From a checkpoint of a small mixture-of-experts model trained on Wikipedia.
Experts: 32 SwiGLU neurons an expert, 4 picks a token, a sigmoid router.
Below are experts of layer 3 (counted from 0) of a mixture-of-experts language model. Rows are named router (the router's row for the expert), gate (a neuron's input weights, with its number), up (a neuron's input weights, with its number) and show model dimensions 0-127. Each number is 128 + 32 x the weight over its row's rms, rounded and kept within 0 to 255. Numbers have three digits each.
After each expert's rows: "comes after" lists some tokens at least twice as common just before its tokens as in all text. This comes from a sample of Wikipedia text that the model never trained on. Tokens count by the router's weight.

# expert 20
router:121109104146229164136137150120105167131070137140132137137135152101114105127157110111135157175167167122117104177159194159120068136093129113183050174194122092152108112167049113099123096132155124173101097120132144152083173118144168139135117123139082091124137191116117110126145095132159134120129114111157135165119136149137134070080098096135179134149155145109082162192115064172141171051132
gate0:081082172127126173131153076061148141123134084094120105126121116126140111154119102135104194089147095108131083166093129150127101080104174131151137140152151127119135079121073142157070132208160092175197143141200098185134184125112087133134175130144087132096143150155176131135081102156190121086199109129100113135192144129105150102139120132095132145121102121116091151127156092078116163065171
up0:067077105108106109093130107199161111132157136138067108159173140136143095130152187154138111128152097129128151149186079161117142168068198111165143119111094119129167189121129118068133197101131110138123104181074129074129141139101142111124107113126111181178156142150080125134191136134080159142175098141145139168148120085130118081095111114069103153074147100139037150137166153169135144115143
gate1:128095075138117115103152101130154148134107145187129100154101125145183195097093066135135080180109122070075131153116108178092110104152129147120125160182119061087121130171170138146177094195163146172131141090121132084107084129140186180123101090146125110117120119096150103130126125123177165094098160125143136178111126169079122113096106143186141109150167103119050150181163127097173061142095
up1:098147158047118149129101112132098147154137114111048172167144113148171054129129093130139182072148062152150161063158095111176124130107155146113136109085156133110171158162101113101172116129090147062170119123121121146100174138126144089144098154133126136106150127199159121122187084133109128141099111089114110174144134114110193134120162161124142128072109222091162108097109180103113148181140
comes after: "=", "\n\n", " =", " int", " non", " University"

# expert 11
router:127112110159145156127133125117141163115066144170153128104138128162086148134178110091129180151163144134090129152140175154124109130098150134137117141222050065156128147148135140093094123186174158117130105066103229108131178104126124153123182159092157069109136184155155105133176180170121159151180121141095138169176148106108126170114095084121169087067160154125121130156172120137142135149157
gate0:126106124172163190099122104162057117127102153154087087194181182158149133133134144090100076171139156091146114149087164169131135109065118160093149147131161107083091117104186160114120189182144078122120155210130132111088108136092148109135069156190134132117136094112163071108089128153125113143163070142120063138159156145127108145163090084120072126143102157183107132095130156119127143108139
up0:113177156138072154124151139078089181129135103123168166111114078086130140084237176121176136115175136145117104162129069119123146140126147119152088157085119162138190119150110074121125131162109111151155056078113171179116168095129135164098127111108099154159130142141159111118126105087094134130131160110150218090129126101151122126126117198093157103106121146127037087123097154143112171086111
gate1:142169123183102137100086098108108132145078130136190161129160131153149196150161084113135166129085095102136130150105085128090111166153169192159140133184118120114113186129054153130158148130191136120108131136089165159097158149137123171101088152130107058061158161154135122082113086135198113059126094082103104134121160120088162085116137147139155088155136104108131117087152174045119119150112
up1:149140174136131101173104146160110057126160107124109124099106155144179078177128052120150109094131178169119096130188110125168132147160157212146159096112115051074163128149088153079156124144150145061119146145103104090162164133096075094104086115098167109130139116079159083104164103094139149124124159135120135159095138187150116117124173191129124060139125186135142097138121095180152164122130
comes after: "\n", "|", " |", ")", "  ", " information"

# expert 65
router:170141100126132115116136121088129187149109170196075129172096136107062053111062091126158155150134110089078152133136081127085106111122156112154142141137036152142163147174145089067108131165124154098126138130169132143087138139120171087123170169102101104131149209177098109202159124087201162108154123107116142138164181128146131079141138123122177108176157116150157122113124113096128133096122
gate0:146139058201148144183149110073190147198157060127092101146128178126153131074124132141142153150157092137190129204077092121127098109169063155124087142066157132151168115176115162137088121195140118154148159177093110117150150128110139166107155130113147111128121137144097073121109128131076158120133089077092090098189112134128120089109125093102134128102103137125096136140135189098088105142154
up0:063129089127110148146109113116128148120120080151123108138182179140145102150172083082175128135126038148104166192087088122136153178094124151131114087146167075104159065149152122168139120127138133126138125118095194141043084070158117167136150118083146129174138106136134171097077106151124167107142126144141176152141157144156163097098164097121064127130172152143139151137085098154140172111044
gate1:087137146136086185143131105076117130173122125161166114135092133157176153103102052105087142158137071083091106103115148129085161133200166185112153155146145116124145144153100087123127113129107182158103083116099157137101165150110166187138130091115117106152152079133102176083130103160102140074107217096116117185096168126153158055103123140079144153162109117153079107124087128160139173076111
up1:168116137137144142162141083152122119143117094135129118050152162178160115168151093111150149101095045146113118088101118117188114150131148151186117110147152109099140141091190123134129086155077131095152142089132127053144123135103158093172160133089171107124180068171128136101181147158119111098120098089071121133166091142171200119133114134128084199071140136160188116118121124131039125123109
comes after: " of", " in", "'", ".", " to", " for"

# expert 5
router:162160080102148171112143117184114197083134181141131119102148173133131081138144102122160120110183134037073084140189158147089110130151096172106109164116103055157070129157113156118143134115161125130124130106202200127122180092125197158184159146153145122117108153199140107128208148139140177120122146139106149146120104132097128098108121102107170093102147161131137113144158095102128171117153
gate0:164157134148170155163172122126152107122117102136100108098109145090181143081130155108126147063194129177135120157141118134120159133168143175096151167091126107127103141160038153122127103174176106158153133132159099130086175141102107149102156138138109080121111153139171125055042163152109110131188084137173177136176124137111112113092091145080072116148125160116132089151075098070081178079134
up0:160114109128096162107156143126148154208127091165126086173167146109167047067183140043119136155145091136116175128139108173119130153093155127126116126095129097125195068109152138152076144127125148147112197126125073172132196078151135134169107095111110118096141108123059154147090188127120176110132065106097174121131135160156135140110150116142122101139125141143068148091129066141168118088135
gate1:115166126148104110128107116139100162126143156111143149172169183180187166124110042111112114050037067100159100155093134106104147121109132186130147139141166112127185177100120106132132116128165138130127096083124187139147108123089157160132136117126122102155096053179126156135148050085127127111110129116100111152117069119069116164117124159180145119109139209143100141149178134114147174117081
up1:133157156043112122197129090154061110152138157123077175119175148091125134113111096126101162092105129081145123131094117124177126196140161150171147143100187144097157135167126074109146118134143105110107131150154144127159167045176114112163143119140136098129128067156166130144103191068130147156130112115071112155167094144150164143063138112187189076102106146132134053112129099118106161118111
comes after: "\n", "=", "\n\n", ")", "|", "  "

# expert 18
router:121140157155166162168134158119130198102133133148158140134188154096138061132131120111149163085115135069087096149158114159134156149118158182129103156138041072105121235128122126145104077126158158112136146119121159136111166177092134162226148172149150082100095146136126147154121123117148139192119125092171130131151165128158108073047153127156114087159135168120113088159127140110180118129140
gate0:109106109079112144134086081109186105116163150096090120152124172094204079096145196159116130156162111096135155189114120100105115084113165130161079140153179160127123154117124066107117123146172121117203152148117103099119191184126116157128137177139117073165091187159116145116142137138068149094120144102177176179145093136142080093090128119139049118081113122168127100130064125128140144137110
up0:123161140106099160099116110074122127117099104171073110167140125107209135034141147083112160154085104091096138190139157106104106118105165145116077123104148148122109109106119130128168180173137198138091121122042197155091163154147141139130107135169188123160134123114135127126197179121109154107078133160127127135147117130190131139068163121156117122128126094175096086072074149137184127124119
gate1:117097155123103167170129075087066176112136120154115191112116162122134076107116081100115178115109099187121110134148106124096124145141154126096156188079146087060142174172142146129148083148099149105105146122093165110138181106121169139114131132124122171094220143192168141156105137099103082070133186106156136153125146144102093120100109156120094146134131209114048081075111121125129129166113
up1:126107159069126160162101108138069173121118117148086169128152128081146057121166098123141140108081084202054135095072110149113112180141181147141109168064136102077166156141141139110169105152143186083110159134135162110087189152075116126145118091101101140085184137168168135128063166111139112100154151091126174110117171135143142110083163142141119123137117188162133117116124074147107146137180
comes after: ",", " (", "–", " in", "|", " |"

# expert 70
router:169140060113155157092158108128095190121153158164196177124124119141155065133159105114187144130160135153108130196139154167153084092123120181098092161129110099124052111174128135137113091128145142129165116115195153156132185095139168149185136108113117022136117150141085098098145116115142125115109118133148105177141126156125138106078123122089166089136136163096055146149112148159150195086142
gate1:221108055148116134095171129132074128202184124159151143140113102160156104150127104112144122134143110143106130128091115168091131119171096212115122149135112095098078164169144138169134132116164137086143108165123130088098173098100148116115091119149118056118135113141141109119079086115112106090148119160157125214118184158148174105085110195049157124116134146136117132153151126048128117137085
up1:081083143132129088132116140115153139085123104162140094100134170085201112174106071122118124133129086079047171149107057135153136172187151151176139141117143126068155074116104134063153078143141160144077135114085148146129184080117156149212106115142159123107135112177169093094139080122154120153127117136150134124118164150150118148072133155146074147177196133132138118087128144134154191118118
gate2:134135187116129095129119144138143144136116143153169140128093089172171122135178100112131107093150131117088128173103132151133146084121140157123064167155175101051146110111085140171123164138070157126130033152079145130103145176176155161155135108115123082134086087162086105109119099084105110120156134034094097126156076138157160133079124189094105106142174182144102111159140158143079177116179
up2:156162144162089110125140124165091139130104165138131143138072119172122074164119095109119043071127156200094143146109168156100090118101124178143080191141134097101090128149156183150116159096142107101073072111129113102108155155166175143128175112125112135092114126131103048181065102069153086119192194104115169115126154141081137120121150122146157101155182127120123132118155080141143148169162
comes after: "=", "  ", " 0", " =", "-", " 1"

# expert 35
router:157169105153136147188210142145120174132100137161170127109110131112124119186122139114224138098139121070089136122141140171138080130124135204192093116135129117150104203118098103128023148186158132115107091105183109140093162136124155158142172178155126136118081133168172099132143144179173099119130144143150114119108160167135122073132115075119104124063173138119109127162126097110111158131148
gate0:136133142100108147124147095097145135197140096127100071175101077167142110134127109106147133119134105139085139201137126124106138106128129144079133166162167140090054120194077138119083187123221093128150112171208110111098168141077128124100086145101165102069142146137145141105144193145135137092154094157162063130137088161168171124132149169076104142081146096142151100147102123141113181105142
up0:148195150092099157101136068081112151083120138110147127111145079092144149091151126127142116067179147143079144140120149100104125124110092080119172082116135087120142103150142144119115101161142116190116187106142138163133184097106210152110082105135159122120202109137142110111121217139124131080133126094204174168192120118139157125100111153129136148120097103060049168122096112160144158104149
gate1:207153085193108180124129100109080116126129157119128121141130124163166099207115087095203131118118066158126140050118154127097105107129128162165090124126160116140110153108105079140036114171206162104122167075135166145108170087152139178121116162128119089138156062175150136140099140119183117101084148138042121082136158152137158106146121134143141097108138105115083109140134132121107136126135
up1:109126121102119089135110127122072143075120117127117136091179137170145122107143056174106168143160144098132104151156123143147102131150180136133153136084192084066129103125173139113123138149108124068128174169117150058157167101099148068179092136115169156141119034093188110109177101159128140146098107083160078164120195156156094121133141190143122110169126138090125161093166079164128137161089
comes after: " to", " a", " and", " was", " of", " in"

# expert 81
router:121119101082189180153127103144108117136155163157173122060221130078150079113173093129108122116127117163098137174110132171131128148050135148175088127164049080131130152120134122101100120160147124141176164170191153142143144159089156175134168124084089076120051126136159104116129149125209121165108154128127100121111130109122181132151070097137128141152171150093146104170158109122165112118117
gate0:072162099127101131120122094033111179177142136133094074098146127125125134168122124131086119106131106163179159149139140106115079147102124170129102147096136128147162134112092126178134163200153136157147100140076130088142194182113159147127112125173103071139131142103119162157108119090127145122144115133123114147154110151167054139192071147171117067127121127186192053139055090113115179150134
up0:105102147210188114153135132114132079151124126127163136180125111136143161080128193099155167092160153087149085161187122172127169090172168103109203091164129112093112096170101142184152140136153122103128196156092083121103118102082067161144115132090155148142167123087121139084119158093143137086160086188108139141107120160144115111117147170102101139105101127135044147081104110119132180088104
gate1:082108074141090131099157093108092114145125096144167182134139108068163097146109143084143186101147074190094179120170111169100140109116084206128117132122105100121145138159090112146118131130210181163146099131152196129122160124146196163087116082149116081145163092096133121157117165110175095118073153105110113097073192110179156133185132156128141084096105128151132109136109088158149126097107
up1:139133103088137101139131121099063107164101164144062142109139149094153141060141121113200167199152133163102147110090112094140164133093112143176122080165094084074162166116122134104147150156144090097164132130171164196086120073154143100122097182092143098123162063103151059082128174104139135185146131101118142155098130150116143147147085143148115189113089125169142090175109138161155104180139
comes after: ".", "°", "–", "′", "S", "″"

# expert 7
router:149106059175153105122156112103108149184133166119157105169135122162116098154176140132169118147162137058110129139141116177116068126136107136117155155182097141138160151153121082107150131123127191096103136091111113155155158084129109130121179160113108141091153169165106061156136160118255170143100116139096093161126130162157196113149129171100154177158163149151120116167098092132117200102098
gate0:081109089134152104156120139107132189175106108114120129142104180174156144145139106068153096150151139174051112229120107122091141066123122088161136103133097060175158092159077185103128160175106142135107111124171093141158107140169131136120186067166139149094121172083074105100052166152119109135114083095157108158148127114153103133126102180094119165160128163136127110148125085135091135107136
up0:135163184133102093080114127091137085084171124177131098169163110063116094105164177091129152127177097102155122138124152138172089160092165137139091213133102129095163152167187099147135138107207158087099120110051160117129136131104122150151085134128148188141105090116199123095172103123114121070194096131105177135107147097088139120139167095128120117110136068109116138145108150129163184140154
gate1:126131116106088162093074089144123135143162160129119157105154094141092087146189104115196114166156112092139100049178151183105050146128126140117200093110132094139173171109136138118103139140121125099110120093093143118132204170110170151138106128168087129140192159119104148060134128085208104072137138108150098171101083140110193094124099194160115109108175108120133132123147103133140122098128
up1:144146138118154086097059082170120148111147100076103142094144118109109116070151143137156110137102031144129140079121138193172122113165189160127165158115121106099134132110125140124138090156112135106137092135138116126157203119155189112227116122111127128184140110090174095056117121072108137127082161130148147110122139132105118114123193106145193181101121114123134138130090062144143210131136
comes after: " of", " in", " to", " at", " on", " for"

# expert 46
router:198134119111184133169157101105122182103171153112137126160113139077175075178146103104177207147144131083104168149140148156129064120126090158144041161138133096193103121164127099118119094122160138147124115097151140184140184104090107139189122150167167043128090171195143143139131100155171106123129124113120087132144150159110166127135134081128165119136131176122059122132146143144113157086134
gate0:094098110185160146121154088090181095107135055095126137126114148151157100154140162078085166165153100070133105160142038103147088113130135131150101114150101086166114129192136127071078147173147131127158183180137155101108137130105125119120128130158100118105130131199134141127099160186148077152220130127100085140178116152095114149099158140117098100128069064151099162121158149114117159127183
up0:076161176073111150079115141151130113138131087169146133141126132134131093094146172122103138065171188218121146191073095123080203145114165137140087132143160144093178119084139112103062126161148100174129143171112105093107120121183135166172148099139131126149171117119109088076091097183137133117113089121146178130135144134164132098119143134133078100065180056123110101136140148155153113101088
gate1:100142157116169157130136108156043099104108144119047149126119145176163152118135130139163108134083050062103116116110122144146103123150104176117125151162129090138157114143126137148125099123230169100138161169111162142109177086094119223079105170141130113139170102171148129105134099141169154084136102160085121140152078131093159142121117104154200091111115083126117150174098082150101153074123
up1:082163104103120141093100127159127096144142121145110110101130114078129093129202047154096096104170117148064150151081132096205121119114127212164165120161166065080139127132182139077125111146158150120087151118129128143141193115175138114104136172158110100162187106132141074145089161073158122125099180120134130074157105123144148133079164125131124130144098165167109121075165159145058158145126
comes after: "=", " =", " to", " can", " also", " be"

# expert 88
router:122181112092141127158110101106124173096150198146144174170203186110112116156086084123183156139150118135137120167179105135072121159080145132135059113121120108154104200151128192118113099141153149107125123154113135123124141137135093174170185158089138120118163168155099072144161111089105122161113170087106121152146141101127122142090185060179100120089143145076092125175132079155133201103141
gate0:135124061126122128109142059135098189135161173135102130202178106142150096111120150138115166113134114147147131165147129130117120140162104173130086130122068137118154094139153166086070186142125102133115161151147090145108212161117110169011124108160118137115136156120092125135050162115143164148078120116160143046150125118172129128132120052127149107139150113106119103166080087147112189122147
up0:130190144115074110113104080125079110129114188135160168166185123094141139100163119078146100116148116224141085149131126151146132130115133171111087164099117141119163074139093100125069111127112122165146162140126090118033175183147092118109121066122132144128153089140148102110099074094155157126207131215150092156134103100187154085108182126153128144118152100154120134116134102136119177147124
gate1:091147112126068143168094087133136174133115175104133169158098150159132146113190119105136103112098091117145097076172096162118086090136162173127119182136169146112080140070186115125165086141182142107114130132071167125109145140075160124137143143163052096144222133097106124133098122112136153083161141111165077159131155125102130184052155138154124086125147127150043158132136167086114156116124
up1:178115159110126138145093135143072161124135132136126117119115173113138097171106075091139150131097083115152161187111119091137106141172146193150091097227144092058169220189185164143138128120137124089136095147106141109185169119115134133137060159141113133086174071085142120134067108087131106131139146106053119142146159102108113091116091123148158098106162143115136111115106142096182115167156
comes after: ",", " he", "s", " and", " He", "ed"

# expert 37
router:184138088079168091134123161128087195079065165161144102182175120118118092168123134127179172135174158119069163172122116148127127141133087179123090116128107109131110188126142163114114142137183173097150116126184105102124158103062084163141180162144170119114095127126145129127125164088126149152139135114095105134158153111133095106110103109148076114070200137152079174192145125162067162165146
gate0:153154139080140102119088091079134137072134138117121109143152158115167151121119077104164146194127164160088154183117131089121086141086168096154158168164135127113132127163081153115099109115144139121182165173135052068144196190111074176070088090150115155115115129124169114070139147151133138144148085109123148171153106175080166122148069119147147116098104142185062123139101147083147096158091
up0:100143110162102080169139126099087107116119080138129064156084114136132076129168105130224102078102168147084155131124086125174154126142133168127107147098156102163136181131038147109119153079065141157115080111088115069065139090139143097103128115159150119115170158150146137198163175150145127099145110140126120169173125175095144108126176140160115092087141122120120173111141183171143188107122
gate1:141097129106113127114088078132064123086144124075120169158131127169104097101139087098157186163148085139144118089106147200149150153173128229124167158114116108101097155096121162141104107116165134057101090138095132120155125086068102183158091124148149135095118054184122171093089119119098184128116153122096118114158195167140190111102161141088184104128119134131099149160152091154140154125119
up1:137107133161135098152122102150108115104088132161124144084180127087162088093145132153100124156140064197132091161156191103137072112181139133158129117150131093021144128144148137094178173130222117123095176092138114131150170076097129111107104159103124155105142077196149103067135146113150124119162141079141169142129165093211113136112137102094154163090160117127132134105163091121099150160106
comes after: " to", " and", ",", " a", " was", " he"

# expert 16
router:094114119085126119177131137126110144071095142142157071145172126135137120147131135150182150144143121102118130140147151195118071181057141169151108119100071173096066176175106130139105109173164106138185162125222138129090162148135132140201187163136154100097146135199114138133111081154147100122155110134080110144099119091149108132041102122159170132107171143119110070123150122123088165151124
gate0:154105073091130142140164119094167170144157193099116088099125180204099118087180131101162122159149093129151126117140084135123111119131162183123129170117144115133127133110112122095076096173137113120127173170176105110130187167092171120106117126167154109142120080158096088035125161098176110104189104135116080148172135118140092130115139161065130097157111066124120102110087062156170144161184
up0:105102126163093134159123186113146163113146153146081120181078137123137140072180122113150105116112098121113161124079084172150177101096134097119158246129126127151075084120104189107091117125128116095148156129035130116133144093068169112124189119143173151147156122113157087108124087102101151092143159095144189180150150112078134139104122178132090168130159106198096116130133137128120155089157
gate1:108098159105110123114094068131084162089150129167192141176111122145134167183134143112086134080078109112103087140163092139123104107147165140124123142133175110082125115161167138141094121141220080142114136120185064129133207105107104176136136134083139095140170165136106171118084085117178178098134159082151073126131176139121108144125173158071169136167145079092087085135144116145086138166098
up1:089090087104114128148114125157081158111141100135113086150148140154118096113132081164133161109096048061063124074153124136134110118119183196123198134058111155106120176121141089115156104158170163181094156137118090123167144155088158128179151123087122084121185083160196161106150138123139138051132113147166123133088189112161111107080119172136139123141145146135126141113127144137115201113175
comes after: " was", " is", " were", " he", " and", " also"

# expert 90
router:150165097110137146140162177045152115115113147150108145121149153109093094127154160114102123104199115104080110116169177180076113148122114146109136144119129120133103117103106145114063132106166141140087129181133181134123169161046179144208197140144143120126136156159102144120179140104195159128196136088150125147121161110141140122074140111164125145118134167181139149143195162147160141036140
gate0:139161128162178143117124139120115135167122108135132078135205169184098129106127130059149143144169106140128071139107131172105141084153163123116137103147136191109094087101103108141113084152194130116154151135141055122181095171139148080110103075145139104102204150136192059140059122120138120129125099101142158138154132093112140162110147164093114144093091170156085121206094127108132192068123
up0:113176169097103161160124094096111153108105083160114081087188077114112149068133125105123120118117126183161163133118128171149107179109145126184104172135141096169138103102113162107145159158143190137065154141113126104060145081187151119179119072149126163163192127101094146108083130161132148079154155119086120185116179101167158105106151123115110121063114053167127117117147169092090166136122
gate1:148125095122119137138097156097129122145120126063134157089139085096127120153109118130116092143151081138090131132113178142105139119118137174106134203145113094127106169131160118122077152096208134178138120100058134111171148159091154153171098161149151083139182114188092140175143139082140148139119166077214127127119119083071105091065097160153124092093154120142064189093202115130154101168116
up1:147100123056140102119141172088116152148083152155036101107129113102102151157147099151108082056191117110092108155128137104060121188101143135146103161124120128083086135165168116139118167104121124088148090163137142123138173099118165107167102208100144106154201159150163118178143114085131157186143196113140131096141138146087173111087157135111165143141120076163143100133150088120130111118199
comes after: " the", " The", "The", " a", " United", " New"

# expert 68
router:140152122167159156110170110085131122132165104129140179121185167117143077129076137106145170116152150114110136135173189167154126130076162175136118123138066078141115113117123108169097133193182150110127139121149156070102197107123125133186141166135112055124087132177092093145123113173173098112148112087122101113184125111106103181131083128097123135127167215119072117152130120179184177135173
gate0:075088138167141122136127081106146151108128121125124128133135161133136098115116157137123097137179109143077113157165194177133187097157164141123087125156095071161118085105042139085139140192192139137092198189166116066142189148126089076174154133133136093113123120141116134128085102186096133138096117096172092165177058116105121139131126113097110148075112102161170145135082139145140164078130
up0:119109110091182156142113142065117115120161149105161099095158112125103115103212208141132136141129078124110094150119094157171171116115122078139142160097167087152244134090118120131116100186161131166123150108110137107091097128092122068208132104153103095142111157131160137139172155130118138143110124135174130153111133067149097142064170120179122132083103175124120068102104172151122145134066
gate1:143109152109149147147103067156118110139158075168155145086145186160118098123110113024186083124104079129144166123122164119112100127200140181089124134122104108119115155132128114155114107125137156178125068124072165124129183112119147149115104127131155131140182081141088161133104092101157176059136155092120105175159126135088154097143159167095148178144063147092076160072158150144085171118086
up1:119108164122144103118101150202117098149170108162043139137149192143143098144119068130169144147117106131119187107090120115179148103159155181120103143141097081102110099148144141131106191138181123165214111102073155108139188131134098140127175128118096112130134113164213142097094133090157111046132172078072097145107115102087137125099127141108175125149077181125092132127128118166098148116125
comes after: " |", "|", ";", " 0", " (", ":"

# expert 87
router:151146147167158125109114102099134179075130161162161095093146157123137112129061091095167192119148164066101174116146120160143169116139127138108081148098101093156114179183059125122083123160167134133102146159199135127103154113164148173136154129075148119096110159171082112138143154136178111177159104121129127180188163110133086133123138119191162074098177156135097102152143079116107195100177
gate0:115144131131171139147094126097150112195126145155055081154144152125106061136076108122131125103097130197126139178116110149089145155078071140176093149066178118141146143179086166114099119191236121118138134180131103109120178142131170172109110139139078144082135128113106123133111148086132104128147063145138118158209124184098113133122098148113130148086108134120124098141077098138142124126194
up0:137143227120142145110164128165129143149135074128132157131071126148093154083179136121108088076144143118006171132083116085129128143076065099107117201145154073128120111129131131158110119129148152135119122141121167095100150155076146089169164111139178135155149110130142094128129126114143106131203129113178146126142075093129133097130120112083201169099113124123103179123076146191154154140106
gate1:198139153129094161101130073140098111064129127134157129121096169135125133146158126146111171108176076154088111143100110080167065161163142182065113138141143100110170114160107092150175100178209143153094134134119096141128199089116199106154172160114130138131197113144063162114104112123110143088104127183101117163090108096135135055063090145141135123166112160123089110131136093132152113111112
up1:197177171153189124113168095148076102119114102139086125127104146101103119169200072103143098106113087171111130165163125166136156097151168114168136107123171089152147088126125121118140145123134140080088106139094143131132130136102145106173110049134201160077178066128138150138128165073104063156113093128135108130157086102047136113173196106100127122170176167121111129128119121179117168135129
comes after: ",", ".", "\n\n", " (", " \"", " and"

# expert 74
router:136178110051171158130162081110141075106167141150141158111122126156078152088110126097151145148163159075069119123128136175080087139056074198135134125162074124123138181152128119069118130167161198157127101104168136087129146121142141148192163125139163060077114165124157141135121086110145131143190121136130139171119206111112116104097105082146092127117145182131122152155154078110154106123144
gate0:092164132149117083177095101156108103093112163111088149134163166098155143170121105092147126159139116171124141174159094114103152144142180151132161118154151104077112172140108130141078161173204128136103180166116115135038143130114104130082125073135137084146152077132130095090123159037127134164145117132140102163111104123065163196134130088102101167069125127192154152141142103091168180079125
up0:128174100125094146101161135091120139147105044103124115145115159187130145075170110129120104117150133088109088136118134132127107104125137098124131131155121129174177103135101127132198077088124129147101114136116134077146083125154140125147172124117144174114127153153099123123167163237175105134123086166189138180123094062211117107123119141122127061119103172153075120059150148175077080183137
gate1:111150125166177158114144082125122131146127073130107155145121048180156145107110089124123109094094125061159161157159132115083120201153171151103166132105133113118171111123223119062117173127139099114120127077141147198149137162124117151141130113146100095104123095118099148076174133141131183092124145078144119093124140136044173123125123240084150141138111080122102118181148114127114130130150
up1:118135148126096097184129133139122117116097114121081082120166188113129094165138062115125112118138061186134126087098086113164122142157108157155117137146154099134126169105083111148105097173127171131120159168146130108146191067073102158154071187106136143142165137200167127125112122066082059150104151149112155142114124159126132209060154075132119134085132164169166097072121140158133164109168
comes after: " |", ".", "=", ")", "|", " ="

# expert 66
router:173136100088170177166138141125087142124110151182144112178125146137109112158113084107164151170125186099122158127164156142184119170136133118115103147148113098129094172161086162084078129138132161159079107163179145127080151090149182154149128103119087090131138181149153142164153058117196123167171119137123072115109167128142121047152127096178106132119142172125147107170119065180180164066128
gate0:100098141158177130150144136118206114130111111057117145146197113137143142129195177177100142165149110117152144181144073102087136117141116157087119085096102171061096100150048105137076151126082114162066181148143127157080159136117113152168110180151128103079181169131101143103112078162146142146186111122120143171112156115123142153121103130081076078143129111158088115135157141136123138066147
up0:126146162180128165158150100061176127169105122154147096109154115144079129160113168132187090109166123051084072184118080102101168137113122145159129166135178092136148123130130175067142077161116165140075118121071123144140093162115129104167104105150168153143187171156128141077139159128129061071128105150114119122126109180127174148087084111119099092173145077130107115107100153142138204098112
gate1:115152133129105164112122076160073158085122103093160101173113179135068187104145096097094119174059094136103184078119120147156127183117179124091122158181113094133126136087120165123137133141168131149113146139087189097103131123093136187137082121144094087101071150148099130134088061127201152151126124120109109192114181180150140084171110148150141136162147164091126139129172074091104165119108
up1:111173146164097156193189103173127125105124150124117154145119192143107136158114112154137142072081059121108134127119097133110136164098146167161135085076107108133137111123129164116066160089080085141179159133130131091122135166140149166139066143125104172078149114101161076099074137105114170172092164155093194144136130104155120125136103149084164174103108168166055084161060109159087128115170
comes after: ".", "\n\n", "=", ",", " that", " where"

# expert 1
router:119151074108160158163164138160103119102118170141159177173153145068094126152095169122121133144181169103066129138185182130138094141109088141110103128179134099137065166100135135176106156142168147089123101109127133154119138169132145153164153125155165102115103137138190092120179153136190136128180172137125107136102166128173103070093141065139151143064112149133129058195178117182105091084151
gate0:086162081138151152144129091126170103139154121153110133203099139150144152100134157084158151129158124084115168191172061137144151082112139154157128132101089139131125122113106126166044147153160132167146172098158096158146156142146115098168111141216075157081127145136114128113034151156127157111112120127060128105121129133093131086164138139062072085159098112157085075192094131120103132125167
up0:157109116146076177047145143101074179128140117156119054104109116105110197134189106103168118119130089133091132132054173145103150134158162132121130136156127108138169105149106092065102086192072116150120136160150121089147134123132153126169120148133154186126178153117159165143089146143130144143138096091167125111139183070167128150136158074056141112094155086138083106122097142065154141187116
gate1:085084086122108098078184092152105114107112120124150173148161142144120086143126124134133144131081075113115114099097066215143061120105167083121158152127121092100117170139111135110121167177216102085176130109122158104123143164135099142147138130202132043197158130145175123084112120149144124162158171122112128103073167122130115125119168155095140155110106122151120144188155187145088102134075
up1:070134186122118158128123078153094164152146138201117131116190181129120137136151101117129109087110060132130139201087143115150101092136178164162137162170150089062195119118088124155119102134119088133125138118176146105100147126061104140113118122144149166117121051155161141129108161110160056125101146075161114156157068126156158077112142122169120115175136164099069100131095087125112181157162
comes after: " the", " a", " The", " his", " first", " this"

# expert 63
router:126155088110200137170176078113112135118136170131189135151175123074139135074163168101136125094164171124096098163129089160134135125033112166147133140120092133126123117140102115109095108183147160139153132151161131144038194149120155154169123129163160085093107089190163091152126120131161149146146142106133089127171138142142156162125117094117165136131161142134061067173140118137092155037162
gate0:146102103152118158132181129144144094139114119080172111174166182122130142132097114122156106063155162098081075117115075130139136135053126116122088130155111090114152127183090124087142095156200139151155187162102102141107139156172088108126101140145132078129174051169124057098114169125139143133117128077157147157204083106124098151110190151155128161112106145152090099220130096136123159120124
up0:136063131112124129136099127086112156096112140076204101178140143067142149078164164118177082097190112092044099127156099107167153143119073099124119109109136070147126135169098105087132084123179184127135167098133121144057147129133173098135160137154201122183146085146143103091139134122143135098176102108134157116143061125182130121117184127131108150124125116150107137197183123151151142099155
gate1:138176148121098137144146108158109146101081087120143147161102077133135160121115090139136116099104152098142076124125095177090120172103134205139171160120094133160166121055122113130127127150085099198111123157116142084099160102195139194150098138115199142121156128191079148123126135118154143085109191097158081068086122150128175112116191131103124129136106154172068103144094103127089148045148
up1:107134138098129083072144100175132149111137151132034104141166169147176101158153118117148179115078145127102156134118107084129103130158162139168093118105110085093152169145128142102143127159199126090158118098108079121204145165108175112070126143130099133046097116105190112113154136065098085081122059107126162141120150112120123136107186142159169153146155108149181136133148086153128167190169
comes after: " 1", " |", " 2", " 3", " 4", " 6"